config.yaml
n_layer: 12
d_model: 192
n_experts: 64
experts_per_token: 2
d_expert: 112
d_shared_expert: 0
activation: "squared_reglu"
moe_layers: [1, 3, 5, 7, 9, 11]
router_score: "sigmoid"
normalize_top_k: true
routed_scale: 1.5
balance_loss: 0.000173
balance_bias: true
router_noise: 0.1
router_bias: true
init_std_router: 0.00649
lr_router: 0.0013
n_head: 9
n_kv_head: 3
head_dim: 32
vocab_size: 8192
norm: "rmsnorm"
norm_place: "pre"
norm_eps: 1e-05
positions: "rope"
rope_base: 1000000.0
rope_fraction: 1.0
qk_norm: true
attn_scale: 0.177
tie_embeddings: false
parallel_block: false
init: "normal"
init_std_qkv: 0.023
init_std_o: 0.0
init_std_up: 0.023
init_std_down: 0.0
optimizer: "soap_variant"
lr: 0.00521
lr_mult_o: 1.26
beta1: 0.95
beta2: 0.95
lr_head: 0.009
warmup_steps: 74
schedule: "wsd"
decay_fraction: 0.731
decay_shape: "linear"
final_lr_fraction: 0.0
batch_tokens: 32768
seq_len: 512
doc_mask: true
train_tokens: 289000000
steps: 8820
dataset: "wikipedia_en"
Below are experts of layer 7 (counted from 0) of a mixture-of-experts language model. Rows are named router (the router's row for the expert), gate (a neuron's input weights, with its number), up (a neuron's input weights, with its number), down (a neuron's output weights, with its number) and show model dimensions 0-191. Each number is 128 + 24 x the weight over its row's rms, rounded and kept within 0 to 255. Numbers have three digits each.
Before each expert's rows: a language model's description of what the expert responds to; "mostly gets" lists some tokens that are sent to it at least half of the time. This comes from a sample of Wikipedia text that the model never trained on.

# expert 36
It responds to: Common English first names like John, William, David, and middle or final pieces of personal names, e.g. Hu-bert, Ed-mund, Dol-ly.
mostly gets: " John", " William", " David", " George", " James", " Robert"
router:149115111145137108105150112126106122124118129192129124115121108101109116125141113122183115138140131114085086080106102075130133129133111121123103150101118115096087126091107140081135109155138100136125133158133123120151101165151122117127127152139062158143139162146126184127119113087132164097113109158137143142070120111109120151131130162117122132068115116144110182146160131115098157123146104120118161135122147149112125136139150136099134125141135129168144128104098089129143114131076101101167122152105096145185128116130128099080146148118146130147159123112159141120133137055099147167
gate0:104131105128102112184144122122101074112129133149137113105113146134133151111141116136151140158124107137106097116134124128105085187130137139152139170083142121164092180099099117137159139129134121159136112131151118186132110096146115118128106104145138158119112097138177166150117182085052102087130118120096142127135119096096117118163111111148118167098117114136094142156142098107134129102103116162125153158182132133134128077097147127089148132131163105105154143124147110073151132100123141118166135130112133133162116078122142131118123128135118138158135113170176133141114112128120144147
up0:141143106137148169079109129160144074135101139139140108118109123134117144149157133130143130123170136095154138148162089162139125070098129120104120150115159153111153137114145136106111135141119146134145102115165110123152114182126118135177141142155133106096152186110121081115088148187132123108172149110162124121177137177127174132090129113118116142140114153097141134140109161152140091112142119111109114120103162109138122130158086140135142090122102135122138070123103115138129103129084093110121123126127118111100094164165103108120097138121083108140115147153134171087140168135159115137
down0:095135116121141179155106107115113149126144164154125095063118124141142124129108117148124147140115155145122133163122126079085105136153128169139134087136077155139154123120149081194136139093122117181106122107132130121126097130104126093086123143124131152123152115120129131149112126151113162119156171128146140185146124180111117165166162111099117150112126135126130141146101172141149152130112167115128133142145130145116099091161099091134124135125147138095117127076157161136123103111080103113138109114158139169158114113130133120167109110120114139112143102135172154105111065163101112124

# expert 1
It responds to: Years as whole tokens, mostly 1990s–2020s, after "In December", dates, commas, dashes or table pipes, such as 2007, 2021, 2012.
mostly gets: " 2007", " 2022", " 2015", " 2023", " 2024", " 2019"
router:140149098135181112142122099152110139110116174131145131088151159118121143151160108108137162154119159118125081110131120107166163131142127162100102163137056140085150140108134138127116121151124121162152140152151117132127161142170118108115155108134102151103165134106090164118135118107160163125110107170113122105130155138102130164121117134109123129108144127156112187178153143061152135135162147149097088118134139142103102136093106108116170084140144172115124109113123130111120106155106143115131132137159137113103118105134091113119120183114139098110154080082164137130111103140146156132
gate0:136148108118124113088111095187153113113124116154095135114103128108111141128095104115109125112100109146107130075119142139122136150136152101114149160101165110099077103114119077148084139157155107097133147129104143153151116127136104128129106140153129091165113107099155086162107152125143128115151150142117157113102152151120084123147099099102122127088132122129115140152162171120157148107165109125104124158103163164129093127145138168187133084104170162133171154119176168109149106151130151100112154141134147123134081129154123150156079151110147118123134154104141131170137139123130096150
up0:133114154140130131170138159073109143149126137106155113134156140145147107129164158143152126140132139107151121176149113099119136132106122147135109084139100146147165166127144180104179125093113167159127111136161099110101127128119159151138166121117128166091137153157103154101159110122101116157105109116127108130153102102141155131105145162145124123165129127134147124111083100137109099159098120123157134103157088085120155135098126070081115161151088102120104110145084098142099151114129095151149089121113103135117173122104136106102182109145097144132124102144104122085126114130120158095
down0:146126123132134121119131089137105154167119124124162115133081148140181104125176111156126192098149174123138139130142147125116122151127161125147191121127150092106117134111091114162139116107124110111159140126115107140138151119129125110112150129125133189134155149084105093147114096124148125117096152129169151113124104133143139138093148136129105149139156129124089148120100107106119143150121150068124124111146167198133134153118101137108135148138156140164153104094174096125066146174150109145137128155122162131161134150103107108123108117139161132185117107107130100123153128173172140105

# expert 27
It responds to: Single capital letters or short capitals starting a proper name or term after a space, such as S(achin), Ch(ordata), P(ach).
mostly gets: " S", " K", " P", " B", " Ch", " H"
router:139120126145087090158119129122129167144118145189122128127193127123125095103128103135149163098124152171134155105164132095126125135117109118103147110133131114092108137119146132095162120155158095195169121143109134131118122152127108124128110118159078125088164113148127099152149152142138139120104128111097153152122122149120110138142148136119152127108164101137105140149157096097150127101151112110119080132146129127107105134138125100118138113082125139161127147131110125160087103168072157101118082148130114140109101112171083120109157110096088105124138106087157159086105164134148154075
gate1:122081129126126166121120135109090135140104133137178113222134132091108123128139142140096115107129150141139147124097161130125094115110099123136118067172113133116088128133135146110118096138137071128141139173121120081148145129090177131148122113105125113117099089149154128129131167124132157134160152123073121129138104143127092121128109118075124114142110061146125143120096129129157129121146099121138157131154114154139153126139155145119132103125108174138159150105123112095135163131116128152107108104146113109165095091125107113118169089136155152124139102146171145161088168139118168116
up1:139079139106125147116112130127094128148105131158168113201137129127111093115145134147075147098129155139136158128114194134107103130136118109116124075162105154124113107109114129119110074145135078158129139164112085079162150155090155124144116110110111108103120060146149102142143151125145151129163151123082121110141102155144122130131106117082125106145129055142106138128110143123148122133130102124129142145132134152124138118147135134102154090122075181132144154109137117087128150112101136143109103114152142103151094089124128117107152095135144162127119114152150142158107148155137165111
down1:119142114147109144104159180156130125140138095116099161189157121137105157091101114121082151146118139139110138119139177131119165138113138118103110133129158165149117156167101126116129097083140120100087104123105145126130139125170134177127100109159080100146157133118161111114158126112136150129124110098126139153076140105127114120104105101167164149105120123150138138118121119158145098091090153126143103079150137129144115117111108157134129126125152110130097132167136139128139166162142131082161112169151088145112145124094106144153142142102106089094139161144084152100168135183164134133

# expert 35
It responds to: Word-internal pieces ending in t, like it, ot, et, ract, within words such as definitely, limit, visit, ultimate.
mostly gets: "it", " fact", "clus", "ot", "gress", "uit"
router:124137089131112072144118115134103096102146146107118082130191135156117152124127089154138143133174118150104122115139163080132125093161115174105161133103117123127116186116096118131097147151138144113133085138106155104138129148139106137133127077137121129111119125113110153119152145116104147102132108083119143123139156076136121145087145130114163127109165145132109150153114122115112128129132127120103122176188111166106108159090172162087144087118170197136134142139113127110124092143096129081172103092140139133140143088150128125137121144157138123095106135141127149102141141116153120155
gate0:093136138115112125110134144134098122120149112135169121128125116171113096121094094156117155157158113120111087099126150128072110120176128104121162158068101087156153140141149146094123158150122117098135152169102150086106154138159173112112178173144148113124148128099153164117086137079155120127133128106124115119167109145110093127105106151132143148116126124158152182141114058083139144131123081130134136121170101135129113127122130131158135107124090117157110129119110135104133127144082102136123118123127160111129105123100089118110156116114130128156121193143108089103102131130119106113
up0:100135127116142122122128161129096124137137107115161102119138130178111105110088099141114148146137097118101090089147143138089113132165133108130157130088111082143150146132138152123100153142117113111123166161093161085089147138158157101109177169148141129141118141082184135109088113104141098148124135100127110111149086151114109118078120117167157164099127156132150138140073087096140134141124094108139129139167113135136112121134142136183146100131088122176114124096117136104133163119085116144147134132138143124138115123112075113114145091125147160174127167168099101110111133138133111142
down0:169104150158129107112144147127143107093095158156099127151123123112143147093075113122190115087134128093166111181059116087116095100132173095117123148155152122147149100096104143151098157123151108113173112136107146121141109130107125079123125099116107114122105107110132156122082122086115098104134135121091118093170133129144123154116117154115151112144125141149102149116130155162124111108116129144148084112144160129134140134115124125097174148124124121151141105154154121139135091123117105110184092128137141107157132173090152134118118162121150076126143087147132148099118098096106118136

# expert 17
It responds to: Prepositions, mostly of and for, after nouns like part, member, president or supporter, as in coat of arms, operation of.
mostly gets: " of", " for", "For", " For", " among", " Of"
router:136145141137108093139181158143125091152160182138141131170125136108131125117104130167100152157156119162135104108103116140132089132148094125126116151127128117113123138131116091121141100100188084128129155162165132149158113155093128108096133141108075144132121112175111160143108132117134131099129085162062152136110149103138116112136133115115198138116158144152136184145106161106102135129152144133137112170172147119119131110103135129122143095102121140115177148154140123142124124107113139126127121148171125118138118100144163099091144175081057129129137129122149138095102140148114135126
gate1:183135113146129131111120144115120099114146135129147108138139135108161113095118125129116130166154086141122123138145137152144143164108178134103124167145136166072144132098146137076118137147147133157119145103140101099176134138158141128139143080121114138108159107119144159139131134116127142119118105083129115184156069106116132126118127099168117086139126182136157132129089112140130085156130156136134114113127176093126113138085181105116162141133129102138134162130128084169131113093098110133113114136134111101097136119113138135095132117117155096115133058134156134124088178153120110186
up1:067123139107126127143140109144137154141102118136098155110121122149094147158137127125141127092087169103141117120115108094114118087140087117154130083112119090187116116154109123166143112120107122088138112154104156158071123116105108135125108173126139124157113148148119105112129130142126097135134152175131125086107177154139120129133143151093136170105121068123090125122164150112124177099134111111126139138120074154126143121175084164124092116127129155118118104126116161075128136169144158127141139125126139155149133135148131121152124144128096145130120195115096128116168082109128143090
down1:134147105136133126115136098141115110113102122140115138119124124160135155090146107135145135139118079154088139122209171141160136126136109119123082133148101146104095141138146102096122115126156150151170136093109127098131119095138157099145114152131118129128142150149147104156139125111121200115085129097144117115125147132092116147116155110126122138092110141153122102159148098160097112118131111169108160169108132082087105115135127154104093155126160121183139108110086112178111071135133134152101102089066144126126135144142118093146155172127104159106124147151134160119171137143141120118

# expert 3
It responds to: Determiners opening a noun phrase, mostly "the" after prepositions like of, in, to, plus The, this, these, each.
mostly gets: " The", " the", "The", " These", " these", "the"
router:180109121150133125111125123126119181154118169177162114149239133127149138115110085157124107122145175122111103111158095136119130095157122158136117153119084099124119153143114125091140118146117121151155138154128124089134118125149133121126105148142084124128127107140118175093106138117123145151136133134105124176091146121138134117127167161110137119150130118143092133114140114121117145169126112125109088131142084112136106124112115156149151112100117120117116114115143145125100107112130081097147110118148116123145089122143169106099147124087175082147142125080132156122111133056143149087
gate0:144156135145128112199124148100173145099161103164129136179119140119143123127106122105121163126118144124131115102104178146143140135111151122102101137125112108087111152133143149164125160148116144104120113165115098138130109117098159104134144127123171138151150128129123114147096174147125116127144128166148083162104122128177118129093143127139124115105146134103100110138114124175117094182170166096089098098126165114139135121141148156098109083100160129130160116169109098110089146165099141134160107140117091152123087158123120109149123135108122147160118097080165166113161120125155136095
up0:154172142156131109201126159097152154110166114157132133175120149125133135116101118101118168121120133123114115101108171148150133132125134129107104128127126097081113152126140152163130155143113136101127115170116109127119110116096155114127138136124168148157144129128118106149095187137118109127142123165142094155102125131181124118101153141152113112118128123112107105140107140174118090190178175110100110104119151123147150123147155154093126081108154129132148101173110098094074150157090135125157107143121099147118102159112113120154116118116122145149114091067152172117152129117151126121
down0:077133104147103118153102175130133128177110116159123128084102149159064154168132148096120108134138144134094117108168180122118142109120130092114124148150157131112127106142116150135143103131099128095120128169132095116118100099114102108128158107144151137129124119144148108107158146125135147163122122126125172129156143097184165103093120141096130132088151145121090106093124122145133120128111134127126154139079095116125142169150149121112140122109155103112133141120101073121156097137140115155160107109140069130108162097155099119118147112122083215099110083123116127130122128128109155125

# expert 37
It responds to: Short interior or early consonant-vowel pieces of longer words and names, such as Tr-ad-itional, Ins-ecta, C-art-oon, Gu-ill-ermo.
mostly gets: "ryst", "agn", "sych", "seud", " magn", "ateg"
router:156148110169109135109140122134127083106144155149142137143153126124131138060108100165132114144146130121165113150186151127155134095132139142103104139131126140136121173164152110126127138113146153121101182147155138149092105146137079115111112084153138134083133134142121140145148136133155173095123143139148146145088155110111058133140166155112129125105119113133097109150149088103112167119131055083102123150124088110104125137130124097132136114132132094116133121131147120138121088103139117107143115170123080122137125099191077140139156146148124092145123138097134142080107130111110138108
gate0:182128082144092135129174152107120134173136136086128114128125108108114150123136083108143123105089127101127101163174136127114125151140110143124119158054149129103076168118127116094128133094135149096130163094092144158092112134071117169139149132118130177095125089141144104145140111153074110096117154118137154110138136093142116124119126104150120106101091142162116141129099183125133102126109136117113132141118087113135110113124129091129106140155138096166125119117089109122132107150104178116112147164120138162105090173145135124136149128118136101112109140111117100117105162130087157116
up0:189165082147084117121138138086104120170110141076100110102113114108099145103149077078142133096064130102117106136140120114116130148155107130143099135077132137113135174106135128112088135108156163118106162105119140147111123120074122137154144142144125181133129110127137126134157116152083141122117159116140163131108123097151105109127129103153137109116101157139103152121071169134123120117114128111120137166118101130153113133128136103126140123128151123169120132122092116131137112139083140101140144145119120129114097199149109091150147108126146105075128152097162100108104151140097165110
down0:134163123165108119102115131101134121088127136132097099207170112116117117123102094125092117137124141149094134156126057113122129162136102112141123122156123167124119124116135139105099159136131123112149106130124132137098124145140177112150078121118137107128150128142152160146116148122142136090127152132155146122177120097164092117158117107111106157109140129128149147130106130181115095128127123128139125100123133098127163126118101124133124075145092126188088107111102083129113090137117077080168146108105083147137111160161147153162087121129136121124113172072110090102129124150108131121

# expert 54
It responds to: Periods ending sentences or abbreviations, plus closing punctuation like )., ". and wiki heading markers ==, ===.
mostly gets: ").", " ==", "\".", ".\"", " ===", " ===="
router:161149156153113140124133155134129109148128162166143137177180125131119118111175160142166143152128122109127125182173095122169139130136082195110142149131111126103100108117138121077113123147126096114153086123131161116157155157099148154113106113138121159090132112125146105113117155099117148106094148119143155131121103120163095123127129123088170089083125122135113144176169151063158174125175134147064133137128124143116129123133145133128154132150141114133121147119147143092138139093092143097158111141152102144146145113152128088144161151145133140114176136128143160127124133126108127147
gate1:177152135137171131135151093125129137117139127126137135118116103104149137123113151108132100156153131126110072168139130110140104135134098137136096139144165133148161144116187158141134130149132119136116108137110152095098129201108122158156146139108150116122101108121111128129142096140080086174125139111115114135126129103123098137102164135134151079165111105149138141083120159103154122117151058145127125149128116163128170095104136151123132144112111118117173131176162111119150110129128137108120081181135116141159135107112133120112139092151086176190105122119116155159127106130124136062
up1:085093125114084115118099158143134118140114120136126116145128158154112115133141100147130147106112139140149177084123120137110169125129162117121165127118089127105080111147077094121110116115133133128137122118142110160150143057152131096101119116148099122122159136138159133120122168122183176096114115128139136124133121143127161126148093125118102162091136160119118116157150084147103140142093192127129124113128146090120084159158106114134130098148144128132092116089094154133104140132131127143134164093119154126088113144162129132139131169095161083065158134137123115091130156131129127195
down1:090123195155103126134176105104151112131117106094139160117153132117105129120133146125118117117177101137148105153172155125145120078130114098097145126103156130119134121152155143142127096159144113139158107146117130128125138174127103133156117106126094149124116213173126092149145083106105144092108117121149160087108136138111130087125147119128114130111115119118111147114110127118126137135111117147090142120141118107108146119110127106126175112136168116112169144129115078089168078140094132124129146147109135140157170145145091141156127147138075154082161150140106105111150123102120143061

# expert 63
It responds to: Conjunctions, relative words and punctuation starting a new clause, such as as, which, that, when, semicolons and periods.
mostly gets: " which", " where", " As", " when", " However", " that"
router:094140121162098129099157184215154139146170126119126124107132143144113133111163125121135112099144137124116134096137177112115133099129118112133105154133057183148132143107104118101151095127138082112126161144149092111139112131158125159129075141138111161131138104171134124107164141097132177150133139117124123166137122102155136128139118145104109119115132130137114150178129124118118152102143127120084105199143051162117085111122112131123178149133122124126128119129131121121118136119138096119127115134157055095094135140129113081118155114134137154146140109109141131118127105131149113146
gate0:151108141122111107125135124187146099110142141105166115155123127096151126121158097128130162131128096165158145166097151102158131154125148149157144167153138142143122134085100122136150121171085109086112108117160151133132136109093129142093132104144081125125144105163146127112079150144102136119154126190147118114098085089156125115153158115123119112081186136142139094155139131177138170133124128107078123163122095139129111120101141132151155158116136147131129120118141110140146110115117092141125099109152084165113122159097117139111154167136168114153103132153149108106096139098155075136
up0:103152111132134140125109134091117143135120114141102142100141134159101120115085179148116087137135156079093112086156103151090141109131107108111110094116118101111132118165152128107100129088163159168153143142096120133119122157168118105161117148092164144131117149100109137144174102104165116143095131097115138158166156167093118141090111144124132130183075099116118160105104120088108084138145126141166152104146156134127138158160112128107103107145139115128113142141116151122125130144139169127130134135103170075147119113147140114144107074116086143106144140113107145168150133150093172108
down0:125113150156139127115136120144122121114152131053093119128131155146170136119143130130139135109125136089067078133128107139108073136122106067143124161151150137109114171140129136119105129129116147174106112145087105112130154112137107104144117144119136111157113141116101142108148106119125145152104124115124091154147108091151162156161162146111113118134111144104148081161131151127112176130127112142132095093152129134043105125137112139112153145179118144100129147121130143113116146086124167127117140117107123097105127158113102056100141134123116175101111169114176120155108148132134160097

# expert 2
It responds to: Prepositions opening a place, time or relation phrase, such as at, with, by, after, over, during, under, often before "the".
mostly gets: " after", " during", " over", " under", " before", " After"
router:108142125123138116104194097154129142108140172129094134146131134147102085092200134173165134088123116147086109123138142102158120104151103186098131122129068130078112148092105113126131148108116122135142134127167108128077131154128067156139135150144115149132120126133122145105128067123147148102098108134117150067113119127148135156109143152116139080122102120134118147143147109113102121148134116143104102144164158142110120141118143134132146135141126123103184146143134108140113094104116073098101118136150107175129097152134087147124117129139138104142124124094160137102126078101120131127
gate1:139114126142134110135122125140129095125141154079087138122085140113140159118137065119157136126097128148153113103145118112134116118113137124116106103116151110147126133129109088147137136118152104147135140096110112137097077126112121186124141139142168153127130098169112166102136106101109125150148119186158117133079108077090121155099110180152100123100127126165097106113157101129128171128131126136110109186143094192126130136092140106149139153103095127128094152139131119131128141156132106112107123130130107145201106139084070115108116116109128152068141123140121101096159122149136142108
up1:128124122130135103139133135142146104128143156089091135124089138091137163116129057129144137125094134145155129106155121115141118122114131109113121105127160112156122130127108080135133140118153085163149128095117103145101087140103134175134135153146155157124136085164105155105142094095105131157147113173181124129088114090114128149107121163153096142111137131169102109107140082139118169128142133148109113175150092187132141131102136105140147151097094149117099143142137115131121132147139096121107126118144115147206097145089068106104121107110141154077141143142120117084154118149138136105
down1:126144117160137107108149124135125091095109101129097127109138131141155155143128108109088120170099144158112177104136132094184141159172078137107091116090116154125117159096119141143124123141113140140132178098157158138094129104147147160125136146161173125114127161138140102103118101147149068132129141121127136116106131113092122143132138145173152124126144137138117074125130153107176145161130127134158100124073132143111157132147097104178145108139129093091107102130108198170161130095123166093091120122111125115135139151137159112122157121118141144114140120129127166134164179139095105126

# expert 30
It responds to: Final pieces of place, team and institution names, such as -shire, -ville, -land, Street, County, and -ing in titles like Fighting Illini.
mostly gets: "shire", "ville", "burg", " Street", " Avenue", "wood"
router:147093129143139140133149138149151122118103110167155085122138152115118103102158149130146139128133095140139121140107097090153108113154139173144090161051081148113131118133122129100127095120108062159157141146174129092116095144121121123110129134160108185144109141143091136087111100044166144138075150143110143121120111133126135142116165101104125111086125163120145147170163132122137134113130125114131111139113121167107120109111130133137139079137105119123167116141160075091134090122094118141125134106122129098182128152128125119113129145118147134148104081132158142124132160098123147133
gate0:116134100136137141146156144136154167118134129116144099129185116090141137159147131163111135120146110147134138173126133100114144142144139140135123156058125100105110097115097111117137119118134101139121154157161104120088130107129124136116116097139133139183123105111131133109124113117141123157109127166142088140118082136113131125146158156118148145130081179113098142139137141163129128108127138133064105199128156113148111119101106098135136133157146096138165174143173145075123178119129121126109166089118142090146160164116107154127077139105124145177144144175190109133134133134150116129
up0:098116094137153138148137156161138150137122140124140118142179108107160127171141142157118134119166111146143137148117133132129134125148125168141141147073126109126114093109098130112124132122122100146074140143164101097080128109125120144096095092125147129154105102141118139086094100100169137142128112140136107130123069159109128113166147159125133145119092178124110146112137135155111101132129137133077092185158137093141116108098111084115156129169156119153155168145163149080111138113135117123106168105139130112127157144121138186129098138095132131170129134147217101137123137124137126116
down0:154154143129150147130134112123120114161105112159144113151152135100122107110118142121143112159140137119127126173139167137092112139119125127090150145094091118091107086127139135059079096132103123131134121117147141099161117097104116103110130110113143122153105143092105149142115125111127155152157162087107127079124129111120158176140161127096157153158072103106105157131112155098139145139119168123080124151113119082169121150126117099176112097116125143131131131122104120122078121144116158151169147093094138173138158132096129105104166123150156094099132108148156161154123113173093123095

# expert 45
It responds to: Inner syllable pieces of longer words and foreign names, such as og in eulogies, ib in calibration, ord in Chordata.
mostly gets: "umn", " ±%", "rect", "unte", "onom", "rig"
router:124108075101165108161129137124128147138134134116166154170150127124119132076120119117158143139154133133123082125168143103157134163153110167102120181132130134136137163157109118133185110117202089118115145162129140110125098157118128123153168123120110152149123145097150161094146161132168122112081138126120150148065119096144128129114166149137121132044123113110125166154127115124149164101153108124077129149101137133097121150160127148154154114134107111109105087137112140094115115135156095113132152111135119131133110142121118127139112152109095130170138152128132136095113129095111180104
gate1:149122123053085134144107099170111125125132117137120144122132139156152145126127130087167116148165142097179126133189146108184094119139127113119162170127102114117136142132118139135129123109138146121132155131144123162079139140110133156149183195148160114116146104110146153161145154151127137156121134112125152110127108121117148104127127139104117078113118093126144180148133136135128086128111136162101125129147049146137104128183146132114144096108166136158163134123136156108105126167127144116110117106131113076085124072127133137112093155111121140122120150158120121103095110125145099122
up1:111119145180148130140141182106168125111118152133128126115111115133135145127121116150096129129119138140082124135064115122091129149125128145112095070134169136126112129122152145112120121166130107116124103136109113077171111114123140121111073065103089142134113137133098091087111115119116156091146094134135115151137135119140096135123117135150150137135143170145117074122120120105153176124116147087122110149104195122124156123071126090154108143154111140100086131152135101138167142089108116139156122126117154164166138197110095122138157122139150129135106130101135136110170154126121161136
down1:152169154139130157121140088126093137109123110127126136161095094124140117144115145165126103128102175137119072114139134153098123140139108172117138120098149117111096135099128157104141108160115107142118104141138107117129128093158092131130089154169070172110145170147140140139146129111181177158135102113095105120171145170115138126098160144121137127148095150153136106175131156116123136104091137147112154099128168167145109106115157131175115084140105163076162101154154121125130176151123115111128142099116098133164141113124113152135145140142162147145137101133142150131114103088121150082

# expert 19
It responds to: Capital letters and letter pairs inside abbreviations, codes and coordinates, such as IG-N, CN-N, ASC-II, 36°25′08″N.
mostly gets: "AF", "SA", " MF", "CA", "IN", "AR"
router:168146117174117101115151188164146124098107169150125109087162131121135090113138142123178084137117094128108112103142147106146131142155110149116147140095116145096120113138138076095147101102152132176181106155097109112124156140143097132084171156115126122131158137141141131110091082117170130114152148121136106130141120121123099130105172123108129138109181114135108138130106123098122161104119139132090143168128122130098122123152113111150167078113170140129182187137156095076155113156107140118128119145121115132121093093149142139110129162117117153149148132133149134114085129123141131101
gate1:121180124137126157107112185111148130110085178124115150143119121155144160111126085114133104136135132110105145138122133078094111134116164154086131140145150138153109092109109115110104124117155122101100084147131125122076118142140106163115138159126101120144122165107098119144152105116136098125102162136102132132075130126117110095101158159102121138149123115129109156139152120075149139134140092125154152172152133144109101116099114102138163133107138157111116165154162138145093103136085133116132107105161079116061123108125170120142140101126163099145164150148152153143163103143161077100
up1:124081119087112105130138074148098117130160091124129103128130145112114089132141167142151133120157126151145120126144119171156153131153092119174122114118116111076147163146151149161162129130126137142148173113116118124175134123122138092140109126132141125108123094147149159121104156145142150128144087114159123114165137116154140151156126098154114132103122126138148095130112161172117104115106152126112098096083131095127167137155139152109110124153110115147142093095089129132164134121159122151123151150090176148209131160142097130129134154138081143120074116118107107101097154110091180152
down1:096108104154152121145103135103146113143142110132128125150135167131101161137104168128135123126087166119111119164133142108174157161119116148129127153146132114101141141117096118150121115133127133110134067102139146112188146098132190153132135126134173134131101125104138126154115144099092118151118163121161106155138147123127114115120148118096110140143091116115148163104101157125105111147170142174105160157140149146138108077120127117109182125146159149098127133127111141094086137143139077121129136105125108093129095147099170099130075112137133055154115173103129165172145098123136164112

# expert 46
It responds to: The word born in biographical openings, month names in dates, and digits inside years, codes, coordinates and table figures.
mostly gets: " born", " Released", " £", " Coordinates", "born", " February"
router:135134117138122085123137114140164163152137117148135130107161122101110091126153136130162086116150104172113129122124114077144176132148102120105135121136108134159121125176130097136124106123125121152183137159140133113137127174117116101153153102147129178110148170110076126108090142067175153139132162106147150147125141112115127117148165135081137103099142103119092180187117131090093166138154131080128116141130153154100099129109092103115139106116127138140142153122103112102132105119104107105127073136156126151085102128144098158150130139144138110136131080122148131089124101093110120144
gate0:136055109142114147124141165136114080112151165106150145120110137133100151116112150148124126160124133117155104148117121189140172122162087102142135137111142127108126147115139108163121136121123141092093109133130096145178115170148145119117117132131170109124124147148120095147166105138162124175091140145147164139138118119137161113102132111109114129113141156153156118094147156160162108127170121152168141160152130127157118143139094129146129138136133135138110183161131127116139162158140125180093073121133124136130059125094121107166158158156168136185139126103150138095111123094127108113
up0:101155159103131120134142097125139137128150122117102060155148110133136128127140123100109116150125156158126112121131139083115136139124144123135107098172113147158112133140092141088149133139145137131142133133119165077099099131153099105089118111120114134162109118101131154114083166153081104112142102115110126123119164134109112154146166154138140140151138152085101141175137102144116173154089144111087158082116104145090164096117118114122158149138121108127168116098149120156059114098134122056169162122121152104109170128122115178105123095128129116102128144140115105154147102159142153125
down0:102109160138122117107122128115122130153122119123129155126149184099148103133164125132129116047162149116125153098127152118113174159146128109131091096150132123152152122148141126158100119143148133145189128164125101132122117162102147163120132101125088143131148091102117133118145116167152163093116123157133123154089096147158141132149192121112105164151102136114074113111126124121149108147142131097106146123113104214114096156139115153094106148117158130106124157120147091145136074134122127121132105112096105092121144097150143114124119131111126112124130098134125096124149135172166189104

# expert 32
It responds to: Short syllable pieces near the start of longer words, often vowel-led, such as inter-le-ukin, te-le-vision, ninet-e-enth, re-, co-.
mostly gets: " e", " co", " Le", " re", " so", " le"
router:104122062143128147128134171150147109129119112160098111113132181126137144111118135154134062125113101110117140099148110134138126149163106114136100167130117133116105130100115060070122139138153098125122093114105141120095163148103119111126090142147141148119144096147126142093151103114126150123116142113133135104103127121111100134099154155097145086122150134138132129139111108107144143164119097114109091122146125151105113144079079142120128155160138117129107129174168134132121134100114165129154110127131083077109101090117123134101146169088087129081106095107135105145097127051127145119
gate2:114167085124115139142127146150142070128141143149159113096107120138098154110107165112100150151131143137129123107110095109123149123207095139123122140143109131122167123147120125141151152163097109078129101059150090113166144138123110137154076107143150123156143142167152136091167105107113137111124110153128110095132134126123177102118123118088139149159158153141118167132148106163142118107114100159160104147148139164125162075159145102111112117193147137151169138138123177125113118135146163130131138143102135114142095092118158131122132107094122113129123125138105139145093139126116181138
up2:123117151148129121125136111084122195134118129117130133170126118115146103161138109150169119117116148132140142144139167155120117133082159133150126142123143139127100136100126142138099110127171107171139134189103164160111114130132145088101199157150115148115100123073096108134092154146148093134141123131131155134121106117150106158125137118184116114076120107112149092134111158087111138147150169082094138084093121111132139165100087157145138135095119111104059121122121102151145129102133111159124149131142122160116168181134104111123126143158140132150133120126155113110148104158121096128
down2:146138136136134111131163143114140144130109155117116139168119151111148108145116129134117140106110086178141122112157085149129137135187143123124150081122098115106086116146184101162104116151089135173149133144133076127152133137169099095078125168128112096128126142112167133106112113130145088076126098143126148116092148121146136156124124102142153136075095109100196111101115139134117133074106147118101098134162135132176110126143167077138119132096121143127129089169137124117153101147124123121138129114135152121088151116148091166116136163115177129131106112134131168140105132130124119092

# expert 47
It responds to: Initial letters or consonant clusters starting a word after a hyphen, quote, line break or heading, like P in Political, st in states.
mostly gets: "Ch", "Gr", "St", "Ad", "Ac", "wh"
router:132133069136167114122131152181135149172156162143142136153170137113166148134155120164119129135129117107138145078126130123123158137146087116127149128134111135124150149169126113145125135079131119138094139122126151139141133141126147126104109146161116123106146107152114164102127089131154138094144123153088144150127138121182163153097124152121158136124159157121098126143148130127170119119157080117113073129116076117107129144104135139114113123169130161079129135141132141121134048146119095103167087128156101131085129140180087109126139138111089123156123127052136134119105128124166135114
gate1:083083117140124159126137081114140146179156112123155120139060164101164137125137121124129133167103120076164145107084107171144124123125106126163140121161126107122110136135125123081169105132145147130110160142098122141156144149151129090106097123137127112111119154153170097077127122134136131140157097111125136142124111163198101097096120116102133166102095180145132157149116131146159107188154143144148104085130151140141110127132165105110121120126106150137120104129130123086131127141144130086131105082125115105104147155120141151177141116111112108127096137163147129094095100130127126111
up1:164168139123138103121127161130120112077110141115102138115179098176089114125118141138125130088157136187101103147173142080109124112127147121093124138107123148137148110134133145178070144114112118131146094112153146127095127101107120173152161138116125150150130112099081159187124143112117122117106157138135113119130150094069147169159132146149115087142148081121128096123135110119103145098102122109108135173122110126129149141123092139140138140134166105119139159113115134171120139119102121177121144186128137156158111105141122112084121140157144146124170115109115123173165152122112124148
down1:157125091096114113134106130112114138101138139131107126119117126151120111117161145142127110107141116112124159120130131126162151085143116091088098120150145133183113111101075120108116133157100144116154155107115133124063087137145122144107144104128100116088123143119122140214141100123151108102078126112137157116078169104118135123142125166082099091171163103096086102106131113137123106146140095118114074119121065129131127111118170130151168161143114117107180118106117114092161125145109104145132145113128132127106069139138150097158155135131112111127126150143157133101121110125150140154